From a checkpoint of a small mixture-of-experts model trained on Wikipedia: 306M tokens.
Below are experts of layer 4 (counted from 0) of a mixture-of-experts language model. Rows are named router (the router's row for the expert), gate (a neuron's input weights, with its number), up (a neuron's input weights, with its number) and show model dimensions 0-255. Each number is 128 + 24 x the weight over its row's rms, rounded and kept within 0 to 255.
Before each expert's rows: a language model's description of what the expert responds to; "mostly gets" lists some tokens that are sent to it at least half of the time. This comes from a sample of Wikipedia text that the model never trained on.

# expert 13
It responds to: Biography life-event verbs. Career and life-event verbs in biographies after he or she, such as died, married, debut, retired, was appointed, received his.
mostly gets: " died", " He was", " debut", "Personal information", " defeated", " was born"
router [130 141 151  93 103 102 141 150 167  85 124  81 157 128 154  87 122  94 134 130 104 114 116 121 105  91 121 133 122  75 137 118 111 143 100 114 138 124 168 153 152 128 123 161 117 137 143 156 103 123 180 112  99 128 134 168 174 136 135 131 129 119 126 123 148 103 101  98 169 116  80 110  88 102 106 105 126  94 105 132  84 143 139 102 123 150 135 120 120  57 135 147 148 191 160 168 153 105 131 115 125 135 103 119  96 117  84 139 128 150 109 141 127 158 121 127 126  97  59 158 109 123 151 103 106 144 145 133 117 136  94 129 122 109 135 107 139 167 180 191 134 126 130 114 181 131 102 135  79 148 102 131 140 137 143 146 163 142 123 118  91 110 191 138 150 118 113 126 134 127 114 162 107  98 168 145 141  73  89  91 122 119 122 147 142 160 156 136 139  97 143 107 113 128 132 172 139 159  97 143 127 152 146 144 146  86 110 134 142 133 141 136 105 127 123 114 121 138 104 139 153 118 106 160 123 126  86 112 129 136 138 109 116 128 123 115 149  81 115  99 156  99 137 122 113 113 138 143 129  81 150 139 121 125  86 121]
gate2 [119 128 108 110 121 131 116 119 150 118  75 111 113 172 143 162 137 131 166 115 126  99 138 102  96 117 129 110 123 110 114  92  83 105 107  60 131 149 145  94 167 156 138 105 105 146 133  99 141 139 138 136 112 140 112 168 109 111 160 130 121 107 109 119 129 132 129 129 133 121 153 135 161  96 111 108 148 123 111 141 167 100 150  86 159 134  94 143 100 122 151 104 124 182 108 189 113 108  90 152 122 133  98 163 138 133 117 144 135 140  93 127 148 103 121 121 136 117  90  68 127 116 140 116 147 129 130 130 128 104 146 147 116 102 120 109 140 165 175 171 121 162 115  80 160 136 130 143  99 159 113  84 100 152  80 137 151 125  72 163 113 102  93 115 150 163  82 123 134 130 144 113 193 104 133 129 126 186  90  97 100 139 132 109 132 143 140  76 133 125 116 118 176 119 113 183 149 124 153 125 150 139  91 129 113 101 121  99 133 119 118 131 132 105 116 130 118 123 111 145 129 104 135 162  81 152 100 112 144 124 114  88 126 145 119 123 156 104 151  81 154 129 102 120 133 138 111 123  93  94 101  90 126 118 127 111]
up2 [118 140 114 120 117 138 161 116  94 101 175 155 145 107 142 101 129 120 122 194  74 149 116 123 138 145 129 165 132 146 143 136  86 121 128 107 134 148 132 112  77  95 168 155 104  83 117 167 109 147 123 136 125 139  90 115 135 157 106  75 123 132 124 127 136 169  98 143 133 111 122 158 168 106 129 108 114 145 153 116 100 122 123 106 183 125 131 136  90 158 120 116 130 101 141  92 108 103 118 109 133 114 106  88 137 146 106 121 102 111  86 144 124 146 128 146  63 132 140 138 117 128 115 118  99 125 156 136 120 108 119 138 183 133 127 125 107 107 131 115 111 109 152 146  93 166 124 131 143  77 193 192 192 151 143 150 123 181  95 145 135 152 172  98 123 137 126 102 142 103 138 136 108 142 145 172 160  81 141 122 114 122  87 150 127  91 116 152 139  98 149 106 111 143 122  72  97 126 109 106 108 129 134 110 147 124 161 116 127 121 132  83 122 156 112 150 139 145 142 109 138 128 163 138 144 123 150 146 125 127 110 137 120 102 149 124  85 135 147 139 134 173 131 170 109 139 145 147 148 161 102 172 107 108 122 125]

# expert 52
It responds to: Verb suffixes. Verb inflection endings completing a word stem, such as -ated, -ized, -ing, -ed, as in relocated, legislating, annulled.
mostly gets: "ised", "ized", "ated", "ating", "ified", "ected"
router [120  98 154 146  94 115 162 128 159 106 122 128 180 128 115 126  88 128 147 128 142 137 113 110  90 123 137 100 129 140 134 113 100 161 103 106 126 133 132 127 128 118 123 145 104 162 167 164 100 110 154 135 144 116 138 156 138 141 121 165 139  83 147 114 125 120 133 147 171 145  90 112  76 124  63 112 145 136  72 155  81 134 139 137 110 152 129 122 110  91 152 114 131 112 155 149 139 132 169  96 157 150 134 137 110 111  85 146 124 133 109 169 105 125 149 187 142 117 122 124 134  98 156 161 124 139 123 107 153 135 130 103 130 112 120 118 133 191 179 144 143 141 128 155 155 178 112 129 105 141 119 119 124  99 160 118 156 127 142  97 130 132 136 173 143 127 142 142 119 163 131 175  91 117 130 112 121  91  88 133 130  84 127 158 126 151 114 140 138 111 137 146 100  79 134 147 134 121  76 162 136 126 140 149 126 107 124  99 136 114 152 101 111  95 140 131 142 148  94 113 157 139 110 137 128 134 124 108 134 138 132 113  76  95 124 173 120  97 140 121 147  55 146 104  92 150 145 149  76  68 141 146  84  97 102 127]
gate4 [ 86 109 138 135 176 163 130 116 142 137  98 148 145 143 161 116 128 173 133 112 129 132 116 117 184  98 146 141  93 140 133 105 142 111 147 130  99 148 134 112 100 115 139  88 164 105 149  90 100 130 121 132 125 119 129 105 126 133 113 117 131 146 113 124 134 123 133  82 122  79 111 154 132 111 138  73 100 125 133 136 120  86 153 126 100 117 118 132 155 181 129 153 130 146 134  97 134 150 106  80 167 122 133 186 103 114 142 128 123 133 147 140 117 166 117 165 140 109 144 108  68 150 134 126 167 135 158 140 101  73 102 169 100 152 114 139 143 132 152 123  93 147 172 153 145 111 106 141 178 118 164  97 109 145 172 142  82 119  83 113 143 121 114  89 113 131 141 171 132 125 187 135 103 174 109 120 119 151 126 120 124  60 114 136 133  64 135 106 112 109 146 111 149 139 123 120 123 116 142 129 109 149 177 136 133 160 110 164 146 157 150 106 147 147 117 127  99  95 135 107 124 102 102 160 115 154  94 127 146 131 100 102  77 132 112 126 136 105 120 117 129 131 143  91 132 104 134 152 105  91 124 114 175 139 114 122]
up4 [131 137 110 108 136  85  94 127 133  89 144 182 111 116 132 138 112 141 169 117 117 118 148 158 123 147 149 155 111 100 130 140 132 134 150 145 186 131 123 141 124 157 141 139 137 154 125  98 128 124  93 114 123 150 108 105 101 126 125 116 126 132 101 107 133 140 112 119 117  75 105 142 159 105 123 148  89 111 137 141 185 157 137 107 146 146 136 121 117 125  65  73 126 119 130 158 140  92 142 115 169 103 112 146 171  77 179 107  99 111 155 101 154 107 121 140 144 145 132 110  83 116 165 125  73  96 109 105  88 112 117  81 154 153 138 127 138  95 144 106 118 151 112 110 142 103  79 100 102  98 134 127 132 167 103 100 174 145 107 129 145 139 167  92 123 128 107 122 134  56 124  80 133 118 144 119 155 135 119 131 133 134 104 162 102 131 150 148 144 105  93 112 139 102 150 152 130 117 158 130 123 125  93 124  74 142 128  90 122 126 114 134 149 143  91 117  98 118 135 100 119 139 130 128 110  94 174 138  54 123 153 156 140 162 135 158 153 134 114 138 111 140 121 130 126  96 100 119 132 167 124  95 133 122 159  94]

# expert 44
It responds to: Word-final suffixes. Final pieces completing words, like or, ite, ic, ful, ism in splendor, tripartite, avant-garde, plus closing parentheses.
mostly gets: "etic", "antic", "ful", "onic", "ative", "ism"
router [147 156 134 143 134 130 119 113 140 134 137 130 182 144 130 138 111 110 117 134 117 164 148 134  88 125 146 116 136  93 137 148 101 135 116 106 108 112 118  94 143 127 154 133 104 128 159 164 140 103 151 158 119 168 114 167 143 145 152 111 119 111 110 130  99 132 146 156 171 157  94 153 146 115  80 115 118 137 103 150  72 147 123  99 144 157 100 108 132 114  95 107 110 123 149 148 118 101 143 113 136 122 132 155 113 148  99 131 132 164 134 102 143 155 117 173 154 136  81 139 147 121 149 123  89 130 101  97 116 143  86 134 141 109 105 109 139 220 175 133 135 151 108 147 178 172 114 147  84 129 106 183  79 113 147 104 130 123 124 120 126 147 130 161 116 120 142 122  95 158 106 148  91  99 144 149 110 141 122 118 172  94 121 144 101 161 145 146 200 122 126 143  91 118 135 157 152 129 112 159 124 127 130 115  97 135 163  93 119 127 147 126 119 112 119 117 141 118 111 114 151 120  88 160 132 169  94  79 132 139 117 131  93 116  96 152 124 130 105  90 128  81 131  82  71 134 123 148 108  80 138 126 137  94 138 138]
gate5 [137 121 127 105 146 127 117 159 113 126  89 130 141  93 127 119 171 143 120 165 132  86 188 188 149  99 129 107 112 145 118 140 163 105 134 148 128 111 180 165 157 108 109 135 151 106 170 106  90 157 124 124 115 167 126 129 128 148  94 127 122 148 129 119 140 118 118 152 116 101  51 112 138 104 148 139 115 157 107 130 131 126  73 126 133 121 129 102 132  90 175 144  99 151 139 128 179 101 102 142 119  84 118 104 127 126 104 109 116 153 126 141 152 132 135 109 124  98 163 127 117 148 123 100 147  87 125  80 116 154 118 157 130 117 161 116 127 164 145 141  99 141 143 139 132 139 141 122 134 131 150  97  92 155 140 114 125 171 139 120 133 143 136 131 129 173  83 117  81 161 102 132 149  85 123 122 120  76 114 105 121 144 180 111 124  89 172 132 131 117 143 126 199  97  93 138  98 135 124 125 143 130 133 151 152 114 118 143 109 112 129 111  88 137 122 104 133 119 161 130 128 129 169 112 124 121 114 142  87 134 107 112 100 128 126  83 136 106 125 118 181 113 122 101  80 104 170 160 150 145  80 142 114 140 174 143]
up5 [ 91 135 135 145 107 140 145 150  82 150 119 153 164  96 134  96 165 137 104 126 153  73 152 120 118 130 158 132 117 133 139 168 135 130 117 141 136 134 128 136  95 121 158 132 123 126 189 128 111 159 164 106  96 170 103 138 103 146  50 116 112 121 119 132 145 126 141 150 116 125 137 105 122 150 137 147 106 154 158 112  80 117 117 130 139 141 140 114 145 115 152 118 129 105 159 126 143 131 164 120 118  92 113 113 136 109 108 168 105 173 145 104 112 137 141 100 126 148 158  96 105 104 115 111 126 101 143 110 116 144 117 106 124 149 118 117 112 153 160 133 117 157 127 148 133 130 161 128 117 111 148 129  96 151 146 127 130 141 127 145 131  84 133 140 121 132 104 152  74 175  90  90 124 114 130  91 137 126 141 128 138 174 200 137 118 159 118 182 124 138 153 104 129  72 118 120 146 111 111 133 149 129 103 143 133 103 128 134 131 138 132  84 143 152  90 132 147 104 133 156 152 117 127 138 107 141  98 157 114 113  99  99  86 174  57  99 178 139 136 115 146 144 130  99  91 102 188 112 163 156  88 165 152 130 177 103]

# expert 6
It responds to: Sentence-final periods. Periods ending sentences, often fused with a word ending, such as es., ing., ")." before a paragraph break or new sentence.
mostly gets: "es.", "\".", "ing.", "ation.", "y.", "ers."
router [115 143 137 131 106  93 133 122 168 107  72  93 182 140 134 124 144 121 141 124 151 159 146 137 131 129 159 124 130 127 131 138 143 169 133 116 154 123 120 179 139 116 125 133 126 134 173 146 147 105 149 119 132 166 146 174 137 157 132 110 129 118 127 163 138 144 133 100 166 127  98  94 113 131  96 108 140 144 103 180  84 155 131  83 139 136 122 105  95 118 133 106 123 171 114 155  94 111 161  94 170 119 114  92 104 102  81 159 110 144  93 126 134 142 114 140 139 110  64 160 112  80 180 131 126 136 119 105 131 132 103 118  99 117 119  96 107 162 170 103 159 139 145 112 191 124  94 124 125 136 118 144 113 109 135 157 152 112  88 108 104 154 119 141 133 121 119 131 119 145  89 161 144  89 109 150 149 139 128 100 130 113 143 125 141 116 123  88 115 132 120 135 120 111 119 189 100 156 106 181 119 119 168 129  82 129 155 107 134 119 153 138 139 142 129 129 107 142 110 152 138 128 104 139 112 133  96  83 134 133 133 144 117 109 104 148  87  93  92 123 126 128 117 134  95 124 122 160  61  66 156  90 155 121 154 140]
gate3 [121  95  94 132  88 145 106 136 114 146 108 110 127  82 150 139  94 166 149 139 140 136 149 134  89 112  93 152 132 149 143 113 124 113 125 121 106 118 162 121 156 155 142 124 156 124 133 122 135 145 129  95 170 116 144 157 142 177 106 133 187 160 140 128 145 123 130 125 105 124 164 111 102 130 158 146 165 138 111 140 126 145 163 126 136 172  60 157  99 114 135 100 152  82 141 141 120 108 149 111 109 139 108 136 120 128 134 171 111 133 105  98 145 137 107 157 174  62 143 154 149 124 150 159 153 190 108 104 119 190 123 147 137 140 163 106 180 134 150 121 119 148 127 132 177 132 115 114  97 107 188 123 124  96 146 149 128 137 136  97  97 148 139 126 122 100 129 124 117 120 149  50 129 140 116 114 148 168 139  94 135 109 124 101  87 171 115 117  83 118  85 153 116  87 132 134 120 123 105 132 149  98 142 104 110 145 102 115 105 134  86 145 146 145 106 124  95 131 126 108 131 148 129  92  99 156 152 114 109 125 114 111  94  95 108  99 116 126 119 135  99 127 117 128  95 135 137 171  83 141 113 149  94 122 122 108]
up3 [167 121 153 166 143 158 141 146 134 149 130 101  84 148 122 191 114 114 137 146 139 148 154 137 131 115 128 126 162 204 121 108  94 105 100  88 148 143 112 113 138  90 118 136 133  99 122 132  76 126 121  89 149 140 118 165 106 119 114 127 142 129 135 119 129 123 160 145  96 104 179  69 120 132 157 135 120 124 143 161 133 138 120  93 125 122  53 139 125 135 134 148 166 107 137 104 151 158 147 136 130 120  96 127 135 110 113 139  94 139  97 132 166 172 141 139 132  84 147 136 118 130  94 124 125 136 129 110 126 138 108 108 158 122  99 172 127 149 144 119 126 148 131 130  91 142  92 126 148 112 149  87 139 118 138 127 114 129 117 124 151 118 133 104  97 120 151 140 104  87 151  83 132 133 171 142 138 120 104 115 143 121  70  85  92 145 180 125 140 142 131 146 168  90 134 100 131 153 118 146 130 103 134 152 186 119 146 113 125 173 123 131 135 146 129 153 118 103 110 122 113 127  92 105 124 103 147 140 147 139 141  81 140 120 117 124 120 137 111  60 209 113  73 138 134 150 129  90 170 154 142 138 113 142 143 126]